Below are experts of layer 10 (counted from 0) of a mixture-of-experts language model. Rows are named router (the router's row for the expert), down (a neuron's output weights, with its number) and show model dimensions 0-127. Each number is 500 + 40 x the weight over its row's rms, rounded and kept within 0 to 999. Numbers have three digits each.
Before each expert's rows: "raises" lists some tokens whose logits its average output raises strongly, later layers aside. This comes from a sample of Wikipedia text that the model never trained on.

# expert 35
raises: "script", "aged", "cast", "ex"
router:475484517502493463438459450596459520523529528559519524541511469444453518497417537489511506502497513494454588501554542480569520498526390523537526479476463562573500492465436458494543451528494519498492497549531497526426503556556560497468543480473483479490537533466507493453487469510446463496541518484505489544577444502509477472445600498603468437530487505420458577497504478529522453505471
down0:499479451467487541570542496448509531434516554515485513532466459522464510509495524429546500478535485480502496512435487509466436458522476410497502496524515516513588523443425478525505412511423572514536562502512515490549474540523515595462568477514523430443513517492479446486481523441520525516485511529556476498464481555513493516541497439445480348541470486543496482494500484534454480594511
down1:573473479529557473479450451473459512468552520481431466447442503504455483514510474530521497501419504537395428480474506501523531478552519502482496505534528502514579435452493509538554579485474567446488527468443463507481491463440504485544468557458462532444482470459478540487467465614530476450449530407503499518474400504549557501516517503513533512513502501517479550546480415518485463448531
down2:557490445525548493575420451488503505477445494530445483459477518444486471542445472563536532509480444518513497516455489543546521492500569555590481459487519574513447450557473539506458507505594491523436445536482471533510462413499506486494405490465476489575513546488517530550544464586439479458518475520442485527505524483436530553482510503479495482465574519517553483577523551475531519479483
down3:474493515478482528492545469475542484472459542522456467580494473558612555488534480518525531492480515523508517468453475445543459574494460540468480447443509513494533546465470554486460484527547460530481465485434456474427521504498453535503337516520450429480509517536479467439539508457490508509512534462509524498568555491470477482570452496518490413488560473568530516541508492487543531513587
down4:419569406568486407523564517507525507561554494541538505514592514499520495475492522493553493487464480503494584551518527422511487436541564534589491479538503514543487525497532467452460475453511476478486541466476498454559516590456496491486526484528468474558436519561501449471442514483495527468526466515470511497518503502463480524597468505458484578501424549476530506459547531517488495571463
down5:520499463512497475465491482507523507388443526560505546511536520439540526460474446501507514504551439443530443472399483509436457534485465487552579448513472565513493532454496486568447506420534450513411520457510542514547468452517543512553531510506536460502533519497523515531485554546513535481541501532418518454496497483522469555490412452512459503451533438517559514459446543490415533483479
down6:469431476471423551511498520468501541528515507471524450514501569477468504573514479516447508471463516472493497532476500527565430562456495395496499488453443579505518497440541527446516548487537516531511477553528490437462542465529500491423463463470453517456514503479530529414524539492462425486405472504464491484510541433436486491523501465431551503497460487546535520471451461425589497482427
down7:426483553490650477500440486439537474491540547466455548492507499543470503524474495557515526500540546510517523538544503511494544485476502537524497475504478455436521523483518569453523489471559493473547563487449513559533517502521443483508489492413504533477529595546533559452520534553551533464478526545505510493518492514550473488504477472529439566464485461563438496423494426464394453497464
down8:554476475553504441495555529463538552477469498502479415501510424487483588518547485503516453535472472534563501546497520545477467577565446514526471475492467506528498501542545484517435561525492550517555439531530586537558514539480536503511543466557527556522481485513489559463582476447534453592469481489550551506528496473551464482467527513427471463479485478455530499539491563468520440492600
down9:536471484488484521574530457519478430488544490542511511514520447524530431498498485481486492500555496455562452552564519507434484526492458489512488514470499478559434573511503459573499488513486529590557455544473511504437493453445528447531456460458490486557523481459476470561517522564505534521554469583502500439518522537557444484526565526594529484548508525491442514515473494498576628543480
down10:480486493537460513463506488496479495534502544565543491513504497485504478521448589507525456515485550492499457568488536525534501501529476505554538472523543597476476428530577461524489542522542553495423590509464522540531479537510503455478510550561547552546436500488484558420441523479472417518482522478507525466541583508538408554588541451522501493466508509542539565494526566444479532463455
down11:506562571468422489520486553473510537500477528501535503518466459486541406526495529516495448421533423538527432558542508491518441495524522543463447477435504475461550499491439448529488474458462475582570510584438442501470524522462459503472567562539466460463514575507572584511441473465497522484497475509546428532492491543519551510493474502569526535511475492561504516520483472476536559507476
down12:478481437590458473511539517496494567554486462454583519465439500507536552435514490508503503501458489524547520456517514448546519457509441504547453484577510550535558522621511462492505428547566521471475525535551492440534564458475504502574475459482488502551477519477499463524580485469522530547513517521593547473515489509450502563490511573552475495487425508524496492485536450517457423501533
down13:545533444520514494490458516473556526483529513505497455519565524604484425471520479476543555450478429486473525492499489535446532529514546422441515548514516480453575488477592515542477492519541475409506432449514458503510483478447516531584474507514505455513482526489494413520445488465521461478456479427484474563517449568478526523462512601533465575511489507498503465550462511502502482446582
down14:480539577472496542480520455506442432493484561449520463517459505403528457500551497514523504509487525499443536572518513584484544503479551440506520531503483532481550479510483392510440463492463476472542465541446470459511494500462522538475549464502476509472435551501544515437457422503424501548524529601541491447447511506506452513524508573517576545517434512490523529480550443486576451490495
down15:511546541514528519471590513509538507528528536521462453542493487521391500432441486505514433546528500506534520505466549498547419471497542503546444518457487494493415477612471548506438526506546590470553533468511439530525518531508510457461534558451447460515485497419513542518470525500481511471470482474505571441484476546534465528480536471501505432477496592471527428473536470473439541472480
down16:416493592576392571513434519527488585459493446486458476457519511543468533492537534496477471457472491414544520534530485448540532523479412496573516472452498528508477455548513459482482525527501463503548515491461513489479510533480483467456528441469546519514484543485524436532476511494478506459477486549596510542605503509544518524549448524588459513523469465462468479501541562528500516544542
down17:420517451561504466465565524472441514492465534540543533407482480461556476479496468554462527465479514485497537465494452450526470510508451469460525509472453574505515490493474468542500511457540609469569480553527514517429502534497445446432561503560534532524517497468514490497476537512396501519491473536516523464454404457507461588492554529510441507519503513501516583553556544450541487521533
down18:521473529485483477527563521547557517500519439489527497534576510529529542482469491513497512515481494546525477549512453510495523463541522469517462552530495533484460491582471515481482437532561456494503519482482507435486482449476535478498441447447498497496459445508517512475491496458447415469468526516536493617476641524569521493464419478442535420484515525482475498502461487507506633479402
down19:537507451436404519523499510447482488495467556472571510470506527494540451505486506493456503545610483468520498440468533525505565500495494463482508508470486565453488493459463540548438487429511504510475577574415482482474541551488476524493547585508583495452439474519534560508481539602495503501510503526483547439491462479482490539440515442517484507526540544456444523518594499550533546447492
down20:574488417470496451500480466415534514493490493449491454486517522509587418512513492488479480546537506515523500469446521508469470484543547476465547466533520430380488577564451448508445506498547550509547537453437501459450474479540494489546455473522531482467401463486477527476558537505517467501513492504456495498529507505490515428501445463413502499472460432482552430409523465496547515496460
down21:500542481520527542510476559525476521461475503479459474532463507469499488562497495547510439417462463478487553520501529447542490507470443516512523578509549434540548460535457471524499488516465442591431470528435567545503457503475483519432509484484496516429521546418539507506479493494509479517478588542542539510468462484398498461525512432540472493436586513571421491414518537509500466450500
down22:458428499499563578514458498471503534515455542472489448479483443499476513465509500443546458587474543523496511444508511464479480509495441449508451508503478520567552480505522571561500513459494503455567521532465504537484530528388452494450531534471401538442566528489529481503561511512463499470499546545507507490460453498518427518429511516397516463480479496435580551558511438545511464534490
down23:459488523487507557492508506519460502484446514549475512469509525467497555555547498466509433460536513513505434419505531448551464487491521535457495517469426564473464529596534520517531493505539596499504561523437549476424453524517509464479493550619584489553426460433536489497477562521489493553491536491431470473501504512551559483517479519416489490567541492497478464526596491521491509471483
down24:509475448586469537431461543433542593552481463492509463498463490473466519507458526557476468507562511522464456526505552509494592486422497537447499493550546457535501456455494545528458517515592475530455454511547559443462498461497534480497533524553476516540522476500511468453507436508441574539512466452538534531512528472473531516541492484532493463450448508497447492474451447491489611447421
down25:502544519624498497481549547540438573522515484472520529533530488517524482488530573441537462468485484473524540459493532494499505465530521578602511477441489516485466513515474487552512445452538495467580483505545471466473520464525530549491444472471555511536577519501528480496560464548503472515497510545553564552404556503450511523470500511506525533643486521541560564493541494535521497457484
down26:457428510455497563523495507529555485470535500469511489555399511487466501477454489514535485502528506570503491523506502521494464490522498488432410529545469459450489505446582545429537588537497559502516489486518491498534536426437466498538451534492530471489507438502523503501550469397549536423442502460424451533575504527431485482533507424450489535503531492544516429492447500498489457430499
down27:450534482510446488562493457495512490543473499512512540510535532542500470461532488462565451457393509503493463527439529538435537527502530471422499464499496553543500482506510475562513501514447557504435522486500489491555431506535469529504500480427449465462477543578539494531459537427459512553549476482446478521465496529458459514492511597423440576497441546576550531527525449543475537508417
down28:480529494459555538487496494464511472498479489464575488506538507549448484436496502517540529379490522567569534493563450543545485451488522581470559482498466460544527487553478518512476527486487548524447523456532523482525433497566524545524481521489482501454515572486508460573525444513475582496504520554415580508483444528470445464531546484527487534454425539440408507485493451483569523513514
down29:465513518528518517497521480427562475515517485473524502491514533486503522517468482470501450555430523549504557542501480576476514502473500464534492512572506536533522425481464452511556519549473475468529482470495601471549527577422517469451486434473480492484449528498527502494439560537457499535499482525509525471443512442438401530496479492534542566471454493536444585556487523474423514460370
down30:557485541481400439490545552472548502453497397474497521522520474464484523541558474471499551491455490515484448504566475470563473448478562518488504506569471511499439397509472489515490513486421428493484543514448514539552451461522469452489516501565517513519488488499488577512460527486474582444422573513512537482465545431505539500482448484579496433516413497480521501496484502573472497494516
down31:521467480510482482567538454475509452480462536547494537415529528573520525480506497514545477541541493514530490517559462484476476477461514608505528494517447511517475456481490536429563480443482419496561499501493542510510518509429472497509543444495570488510350517528536499507485549525540545547529463536555548544485457464524535456428507507528475608476479563501450562512537547495501451501448

# expert 34
raises: "aged", "ment", "rate", "ary", "£"
router:618490496503419444453538483471491533507424534522500513510458477476495547510440541471507533459601497565446490451535418526553547504457479517473477434515450476542505490518585463510460479499484528439414517540459500527509550504487484410533498483470507443506581527471547491544511464514513520440510497468424507552544466560485459473483456420488535455531471555522477457474467505508516532512453
down0:488496499548498531470497451428529533538582523464530496447507511558544511472504499486541447503536482452562544496489521487532488431550448495546478564437470557458500489527420486473545529451550496527553473493495518431520496493440496518591484485506452484491518495517518481458398461555477541474541449563594530476524502444616480483477568551486539530519469533559465457486553486473553483534455
down1:530518466485448484535507448578453497465489530495524494552447445459524421550529543590512490553492484432454495561447450493526460505549423445574518486475457472458505448449488470532508487560474510480513442497532519494422497414554495543443453483524509491469495437497464449465515553504509496501552467476506508579513534484554488481425464500472450492554515426505522604571473471479511522491529
down2:497493503498496511477556526499512498510468488501532406502558575498505495476529468429489483508435508476521373486531551503508491507547493491505539519465511505551485450552499514457467503450515440523500491472439407505447467409503554504499476408437501484562465502563508479529490422486568480557535525490500452455434469536470509472498522545548532471532454528443426408472482492457579527550530
down3:495493474517528492506395510525485505557484512521469519528455457533510567432553476493514495611475472480457537497518493507535540552532503518463524503543468493467544533531511489532433588477543506529497553517533502574438446515470548419459490508495508566436419464530393492466462474564596510420499537533526471520535507458473514480569509503489501469419515516469550510538453543545451492494504
down4:492532521517568469532543488483503478564478503583585546471479511479413445405503488500584505486449523457504424483465497509481559510546464521489472551516471479450407557514474474505483514540416535524478450583487499520530470561473495475536473440549507528530425516547511434424534497533433456520541462499513497496497520449472553501464493513537496467487488461452505470542484507451417547459447
down5:485449456543465534483524444502515564482486508570525438498522505492499502488488516555485505503530492418490546565553555514543534562452510519543514489516430508535450516633477524538508524600481557553509507464533518504498498519493446492497559503569476469477486545521409497457518464494584447511541558513530510481480437452568569562478548534515533477511419506440484567503481545532536492530473
down6:488457537564492516486481466520450533439444537488423539477576490527496506495472577497475487527506481433514450465506502470483517457539541511450523510525491470468428555516541505473454436531463542503469467489548529511477518485446548522439515492502456523529507547539472474454571477459535556565559536498555483460523497471556568452464494625498487521481609446462514465451521542397507490461536
down7:466527501537459397435503539518461578532479510423506544506502481482483496449491465542520480496484462498518571442479498515556534526567521511543531496483453482509508522436539513587464474483508544507462619489515504531517531491506501490457462520553447528535485450447472569567504464467499500560484552581474518493412488438524511448468481476491516533482452520481542554472547443444590576531471
down8:538591479525535483522488536471456440496509495528507459554493529492466526475492513491516478530472551467511527530457539538534515532468469516501557539520542556509435476521545547473481452538471511495553500648477504608590473500534472449469462459538501438495545516541511501533555546537491598527510465513547465533456454470491434476494552560528472534471487510472450452500567533571459469428499
down9:509476556481484508470468463472454543500479532515515502534502505457557477475525461456440479467473511444495459496555531514412536516438501432428556456559526511409488447528446484514545520468493530519557534549497553487518490480364445474526564527513526463513449458523502505527496509511480479497505536518482453468484454539503411496446472543445483573545469545540464484540415449510478407544459
down10:422448476510475561431547483502493519528527475476464509554498466476473506564486507490492474526502473498500471544471590480478463524527518455562498507513533455402540574543461485482555553452516524524487516499530514467526430457540519602502566513482533509465497455554447418440454504482483417508456556499531469443532497447520572503542531523461496488465497412511623532473506472463500458496481
down11:507396532495498512534541523495516533473501456555497552473561519495528454479503538519550440508460469514529510559506512484467506507442509476500484436489499484400514522513540563483511506480502513558537472527517485493580531566475515456570516550494500487520535555503523556516479514494567607548502443551528549435551531557454417570450521445469563566485462486573566518516533549486540444472535
down12:481456547412542493482503572506529469542541489535533532470526531572511547475454499467544535434505477462460449479513534478518453430489457468465474453508491495529508472573472465479507541481476531472534565438474530550479534454541530523511525521388567519427461525461482468517566552424497530461544503471542506469468468508549454462543472479552568486523473520564479425433481460502442535575474
down13:455540448530546471560451532458489462530537555486526524458528486553632504452519509519505491417513565448518478495532449485507496496474435501471509552538479530520527520487551441485454522577547484546531476470470532455457485485509509546478529513425497451498537467473448477419477578522487518549536449424529467485529469534550512537562485432560499505475483479569435485533558462491490426461461
down14:537510524508503498498577490618548483617444535474490543499490506486468520470520534509553536485482474539528405430515506511471497522452455492429537502532467484525491456490489479541499467495513492508474513521495433453458468444443522499459523567511531544568492427429508529420449476505510519537555506527488480478553466537505492529581551479524430545479538537475487563552422514530475441417522
down15:451494456515522502529548542489498505421552532479512514451505527485452493412525509509530537565480488526555498503465512523515479447511453534512539529475462525520582540496501515522495544458466528527505490571485507488497544414472472542422534392585490518527482481465477399420499563501482521514520535545515446554559547482567460523504501503403504458463533471468523494447535553469578468541433
down16:469567541449505490537425571479536528471532549545529432480453454543529505509554463534538491432503464478574447462535505511398545474488454517448500489476547558513465441475485466511518544533569412478513534519524520497497472527526496523437520508450467526532494483468557461525534496469507467579484464454515462476516497464502563626561537509547485548518494458497536494479585456560538504497454
down17:479517524471572410453546469449489450467530502555485542494496460492516537521463496489442477496507540510467524501440444611452510518500525465531471419442531518518417503507442563574442490472476544475495516522539564524469457557576510455538499527535539485435492512488479515436577466497427494528504458462515519528429548526526494495578562442473465428531532475525491487527504549540505507448541
down18:460496486496488474504420451507528496499493520577493475505470520445477520500489447482512506482388520504606521508524490507499463563472546508531560566549546521431469488496433488414492528493539517532573546501525538488547435479489516499537406540541515424526509531484469510441480476487498476515487475450518532497519462525519529415465530567463501483444586503597422557456533524547507473469460
down19:471509461433446543488565511577530490464556525470492493532542483522517533512487543485430502465538542455519481406539462597483555464449569496449513513549475492492533472555515514489463487550515473493511518435439495532517476461525527497455559525485492499449526558462505514478500511570576592566548593513509414432481500472455538504444546502515537449477505477535564495480527524492503535416480
down20:511477527478528581513484442544528485477461517467516483515568497434530478455447448516494567506479463512494579398497516472478543536517524520462497446445477507483546458491471530608510496529487460521556550519522480508506554489572455540470398404479474480502576539544489468512523494436443578461503504536519476514478503567503519488549524533460471505426478461498552507456484486442530594523530
down21:443467540484496483496434551452531477526478520470410438484566474422530483524450459458414512444509501559526486510460521460550557503497539463524472471506416495534482566536453440525464508585526501490410475536413452469544526580486427501504501508525485521537524444474556470527514461463498520448491511494510500548511549445466468476545513470502563495549475535499585432457510483447496527530504
down22:483586453507511447488511494490487451539491523540531491521546522444543471485536475522455455454473512508523516495472497490442505465489549565448501545480562527546457498487495505483448454443561505500492507526442488460519466503502468465508421551528405462491565554429531507547492472548485465534491482547386482510446466497440582471543509533605516529523490475455472516407597465465517523462545
down23:418489585514518567426477489482451482472501436502436472544526489459420558486487430480449513438402480522431503479527502481573448588538394501459494498451475509554494533505539518509489515531521528510493534523494504505459456481510533571464501542477478478481513491399480458491556484529525525485538488502605513514527538509478534472580528475574462516531457461475476536483479475477459473474459
down24:457469463486518446557489558489572514459456462503481506515516495587485537446488442492549512512520563477501522504498480496405557513503503579536499503552438563486460447482519521498515530471498557469515455481425507475467467569531515536512530456491471461542484528515569470429515591500487505504519487571419542536495504459425486501544473450561522500436572506487485447471452586483402491495537
down25:430541439536552519526464484474544477527417489477476507490499536459543439510499480522480544506493525503586519482500462488520559543472462519526550533524480534523508548459528472560513508507512515524472538500497548487569422487506497568499457537579478553529524479462575565560529512560482442459536542564488557472504476473492454548579459473491457491464489473493641519496522549554400498456494
down26:481481473471558505476486475447499541463465467486461519503470562563417505537480482454489529512512481513503521462470494466492516461425551506461467457570455515478503512414445528553519512540520439495516397505519475532394469469531483552460488522590522450480557542422503508508407584531546517466494530454472547468491467529521578487467480477439472529467444550489548466491511438544542506546527
down27:453629501551535531424490460506497527557475494468517489438482464464578509525529514472528476469521457468498490535493465499491545492487532528537531537489556486524440462505474503439503523648529479532474507470525482490520504448521460434560453500501507498522530436513554443533484439438446467558517443444485498536459573503470467532516513473519382462524538464519510470558470575465511495480515
down28:485436537513465496490537517436532455443418451524510466469495476511543482561474506456437490504468568488502574535482505432553522523562572523478438481537497507550534506495450568498473527516464477491523453462500457486524458535504458513520498458479600465505513499526479500470535488489473489465428525492528499415455523478504441444505480597507453392503554549441513575511560514488483410550524
down29:496516519554564533564540528512465481488568594503486408460513539509521491444466580485505446431498473546455423553517543443517430483558518484541564479508527529460601467485527557480500434471504498573514500472507476470526476513527462437515501451514475506458518599529511453461500455477470544476423522480512494518487518469504475583448537513542540504540505551526462495550537523558530545476537
down30:485562530472556559455538542430520511500552477506503534436453460507435516495514479504517590522514532536554517572476432464472523507503471481475537473532504518455528537549477563508516474406587533509481442541476475560535462505507498524463497454474411534547451391464489536542500511528473487506525473520529524483525546463497434509477536504524494404497456493499494528543583509532514458584580
down31:511461427547383507482549536538534424443487528457434451563523505462533451452445568499448449544467511494546583557439516480542483579457467504556453507508493529540514492547534505433518453522459469485515485460513541470491421499563542501474539480518513487506501536512501508508484482511513541424449526489448499484498507522569420487520451553477502529557497479515500571534477578459431496489516

# expert 39
raises: "ell", "ough", "up"
router:429519511450493494435492434441491539523490513439506450498504460529490491482563449475483505474529458420476550524561520600476481516529430425488492443483501564458554467451539538500464484474467497454426525529399527533510453591523570538529495465542507429472536457503533478487467463519462432515514511451483509489554496533512500564436466457534519462468483528513580587500497490489489485512547
down0:455539557541490540521498503576544451494512453536534475520479453492488436512521526505520511506505531494555483410530500468521448504481438512445537495514491477511581526451455505576488517501542511547575496544461558581454587522515456470390489537548458524469469495508482428528503570524535552456537470467575502502508505480437531481533539466529454507527438506404495462544451442550545510487525
down1:501528491550534459499493483514540518527505449516510509488484531471492480477417446485536591507547479535545477492493469512531460466570501576465546489479512575504451439578486510545432489540495529497493467483535543553534516523525520538513434530564591524518469442496481543502594496557572454521461473567478509435540507576599524513502533482454531561518523482475543439435441495435486541496484
down2:526502465460543443536544486534434542498462519482551508486491438503508574447503481469546519473483540488474412525487462439513484482515513495507520477442440451528496597440513447513427499498571408528563428502503549520495482511461487515477495490543549514488506523522503449506442505557492542445502474560576419479543503496572456488513560491503571522519449481505430488518471502545444506410425
down3:481514520485521507502489537462484434531571599507526522465424497469506545504465514486576549497481548486448406477476440506512501558534519511520524569410507476496509489517448484465479491549505471546470504446528561513579592474460498478489525412477416501564431466484505517456512443438489526474528483535549483471525452512487487479554461553523509546583508503416450495585496510507501502519451
down4:487520449534523503442536520402519474502593490456530453507556460552519520474475542508452553468477544523604533550556535488426474587490518577553454493550481544422504483428525458518436465490511456524461510480500515525491438501540469492472438464513554496508571466491465564524511532413475572496551518469473524421507509475553509527517457518499482489492495507506539543446528540523499538437486
down5:500526427549501513535470546523499543535439433474488575540562462490486484522455446444479490521513504527490445465456490537472539463513468483478473494516507507566446467464546526567486558489463534517500486481532504505471551473512537496487508570490518513557526487529453502489573561439528560512399582522487523463523557529420436455562486429535410489477568549460414560504492535487471453513470
down6:521576529485458502478515497527473521499524436484437499507488560511429542470533509542431521499558511511532475475472581469494382542513432540489477501568486546579548498532471482529543565500461487444497531516530500448502538473471474460468530534375462482517577515484525492481527549567537476449526562455568473554435500453543522522524488486542419448539465488501522516532492464526502516486564
down7:527509557434454520456468524493547442534424485471429513515482475477528520466510506435545460486495494569462522586473565566514525546481557498481478456511521508458530436490443447527489535484452441481514449523476538526560540458446480526461477525520469502479499497509547486513481546480476506566477506478561549512518523457451452491485462462430518443473343498511554482475502454464450445462422
down8:487446521436490582438565394457487523489532468538540493491456513516485572467555517495511507449573418506522530539520516468485542479497553485508485598523479511540543509505494482411551491531490547537457489574523536571555529528467510509469544499501465413513526493524565489508523526512517530521502577487519404501437485509554445424445441513527459457478494509492545458445537497491469477547505
down9:514485497490539585564560501489497446529521481527499461539490608487481453477535527471506589435464581542525520512509490495510582540426458572511468506514528542562486485528484497490520514507500440446494520525490455494543545538515467561539476459515485481490478483527506524511573490429483456529550542447510429498490527387519481491484488434548576488537490559548597521480544476522505568515544
down10:527480486563510560475507460470496617533558534526480496436528447497488503525515507540438431444519494531505509557559484532548464470507466438492546572545492453501414442522461487507501505574515500469492525487583479487522531531550482521511472516510429513517465481504527437502464580439515458509492523462503507496483544474462505465530500551498519471534382494580510486562457411458480490412537
down11:513502453512488449458412544509484418491455471481601456424500482521513438485498461496463585443530454443443588450516568506505494479527553501475500548554476493513499499484483513473481499512581586555517498523541529512532476574498496449499489423498469438408493554531503497482456466511491495533452496545522528414417470450465512479513512483510483459519498440510440545558547527503508527467476
down12:520510514547495474490577522485480511569449534461517528521454431529521466470485601512528485515504578513512459452439538464423466515551535471529569499502462423431440486468533497530479544533561468428495524488455498533573539500452495516514495506555488597501475489514445522491483462522483518551554485566414469503543483526537500505533485554504445493462530515471473446469607507531562568491470
down13:588509493541524513578546511510616505472580567523518459440503488571537593544494520507504526462511525430439514450493549483409516446507496468538525481537512478501453506442483487479536461472519479488451488456579492488547486436495519449522501519471462529546444507475466552628552559493495562556511502505448458502517485534466520485483447523461502513523452511500567457506494445546498519500479
down14:564392448553504464493470506555543460503594540496519514477455450453499555461509485495524516485511445597418496451504451526483495480474497489498506380516517498500481492522516472499473484479494517412525421583468510500487492540490493450544514496492500495519512504546479537406476603510480526551564493551460526483553548545545513501501476474495521519542473480430411509531469455431499550512484
down15:475474468512504460494457550522498443514514542478507553566522464466514484525452468477533570508504536518525484450509506436445504456484484516521485579454549510481550466533507550522520513419500503573524501554531536497508476533492488419430503459510480602529439488562554520503455451502534514595492488551452509494497501483447490502505475522445577422474486506587577418554527574518510417507473
down16:512513537404444487489554495505501485547541569492529497563484455491487548514554499457504401477456520435502536464436458457431545497433484441468460543464559433495551471541487597462484469527465510508556478556510499493514478491567491503493568489479461554425453490527462509484540556477512508444581493527466468523502501532519521504460489520538462467520563526552460485496462429481514613498495
down17:526528493538464519462546535436417492491448530527569545450559535434484440526492492471539478473499435513531462460504551473481460437440449491494555444448436593512507519467560499531479525521468570517445526480557487526568477462490481447538515455476481445469492529451498456441476462516467573499538492437464496556463504523553435490500538535503510505535492476500517585565529482529453530589472
down18:538544513476482495536520482551436454454460495515460487459505594485530472513504537485442550509415515481468454496492493489602502508440527564489535504484569520513511522442512579518428483558497471477489409449586578550562443455464547535482533561535504480525421442490476543478463491535555480550484475445578575485486519531504497541534532545500527487511482467476542540489447477482531461519517
down19:477549452585451571453433550503542463498467441475493507459517574491498486533498588428458575480548524507501512515512550504498507495540444605507481532460468543542547550483524499446450470523514534444590461481590493519495531505517414454453505528516578506551455486532499499515519492553491537484457487504484478496458494444500465539548512532492532448499537487404510509470473444442541532474466
down20:561519555521516475548540452512452537495451457422488474483509468484487497516454432507487470478483475497558448467492508491488475481529467434520443449490513485540518507540533507508573488492543518547522602437429452492531470482526538520447482454481414614482473490513565469465504480490492449441525453537500581497485514512515558513544462589473535526498514590518541463523547397463471470552514
down21:501482489466434539547476508492575550496478460472502474463504516561412472503597446545449475429473412498545508472559546510551491508497532502567478466506497504454460495510538508431528464477477522506534477485473483479571509458456452458489553535495635448498470496439526459459454501569501523532460485489496451488452532458512537411473530525522483432458470511547489569551432481470474522524489
down22:481404426512488473539521529469525485468427501543499477550489517467460442477552512520476493451579447421517504467546519524573500500445458497501465511510458491588529509467552537381461479428518489449518488538575484538488475545546425498499503509486460535516502537554472547455542520460514450533472526512528493476448520519533520457498575495428585523521515449445491521476519423464568499517497
down23:570448547516446506503498465532498471427431465521506514534529483507425444483544515517461522512522508436528508543449521503517509533465466510520486544417474495505548542486540494468516540593506592500464477533463515466454471546532489510561478451495495434485511494497488445395416523587539516464522458522508554463493499495541472378489548503554463518505472488463448531530525565413522515450496
down24:452500527443513572447477490460515501538520467487490481490460558448516584533542482550488565487504530507509512543482471541464551506488514491408484497513539519444475522536460447557479572505462519393500508499476491506492497541520503521438468508482475463491544493450544517516470404506511541462508486534467412557503515531547455525559536605565527547509473486438585587488504462523553504439560
down25:543517500544511491484485496436434552559574506510476549455468481494512523590467443510557544483512522513450465406414488493515501449507528500487515528510500447517475511523549571497491503551501512528508562466476510538472513503568522465476393501498440498491452530526537570522591463484457482481386442527479504521439490448519483511522573502545513501498437499458540456440450556470480420529494
down26:516440521533536472539498474505467482450500498483441530487478452491497531440475505521496492551545524555552555465478528518540578512545485524438483592532481422474481511482505477504530483478535514486557466478505516523495449485473605513502527546533516411474505561543554497421508452553531505494472457538570504500481512449542532500461560481538470411509567438471593427419517441453500441510486
down27:474536488495476573484500515550482468539486484550518447508536485486511520487522595542473484561498441522415533540539477550502428480565499452468509529549483503547559475523468447521544503517465467469545446524418545478437547389503463528524484525451591514469468531535541518499487529480480444519512440518576497485520547482481527419571526514486491420491518554577437501525466491478537554474457
down28:478561507514470496440472388484565525553434491511484517510545513488521448500498520472469532469481573519529468493551536485501421489516575502417536478476557479507486512463496503539484469477432545517444477432481515485525516562520547559568506496505491448519485521515514451539491521478480563460468522493490416503534495444433420488501467523571593533521497541529446484427545540502522603539450
down29:501445565491479539487474486559469523475508484524488536478495456528448536574457459508478473531442507509518524530432592558523563549448428534498503485560526539514579543442460520503459415488428504471517494497440537545499561506559554468531532523493525510563524507445531436475402551483473465528503481449478519564584447532459507513541480481571455464493528515494470524490479506471447554450539
down30:490502495427515511449559469485509517518524504488474546519546548468438500532489494547500414511513452533490528584498462447560473504461481470509484525500458447478478425480450503469517486442462542501439480461516562435537428470540500447515535585453563539503453509534481547534501547442486485561510499543540458448514484558507468548521461470462422522428536502559555448485436484551535482603471
down31:411560449528577503527601453485491468547502543533499456528494531500489497506487499448536511542507532478489429514443446505438599456504527560474516488577575496535439490461538472472442522442400496538445489528518580468497571509513489500512492528564487540547562464452514479514498554481479494470456461504442469484518509512463565543485521455459521550494429541486531475438518482490536437505497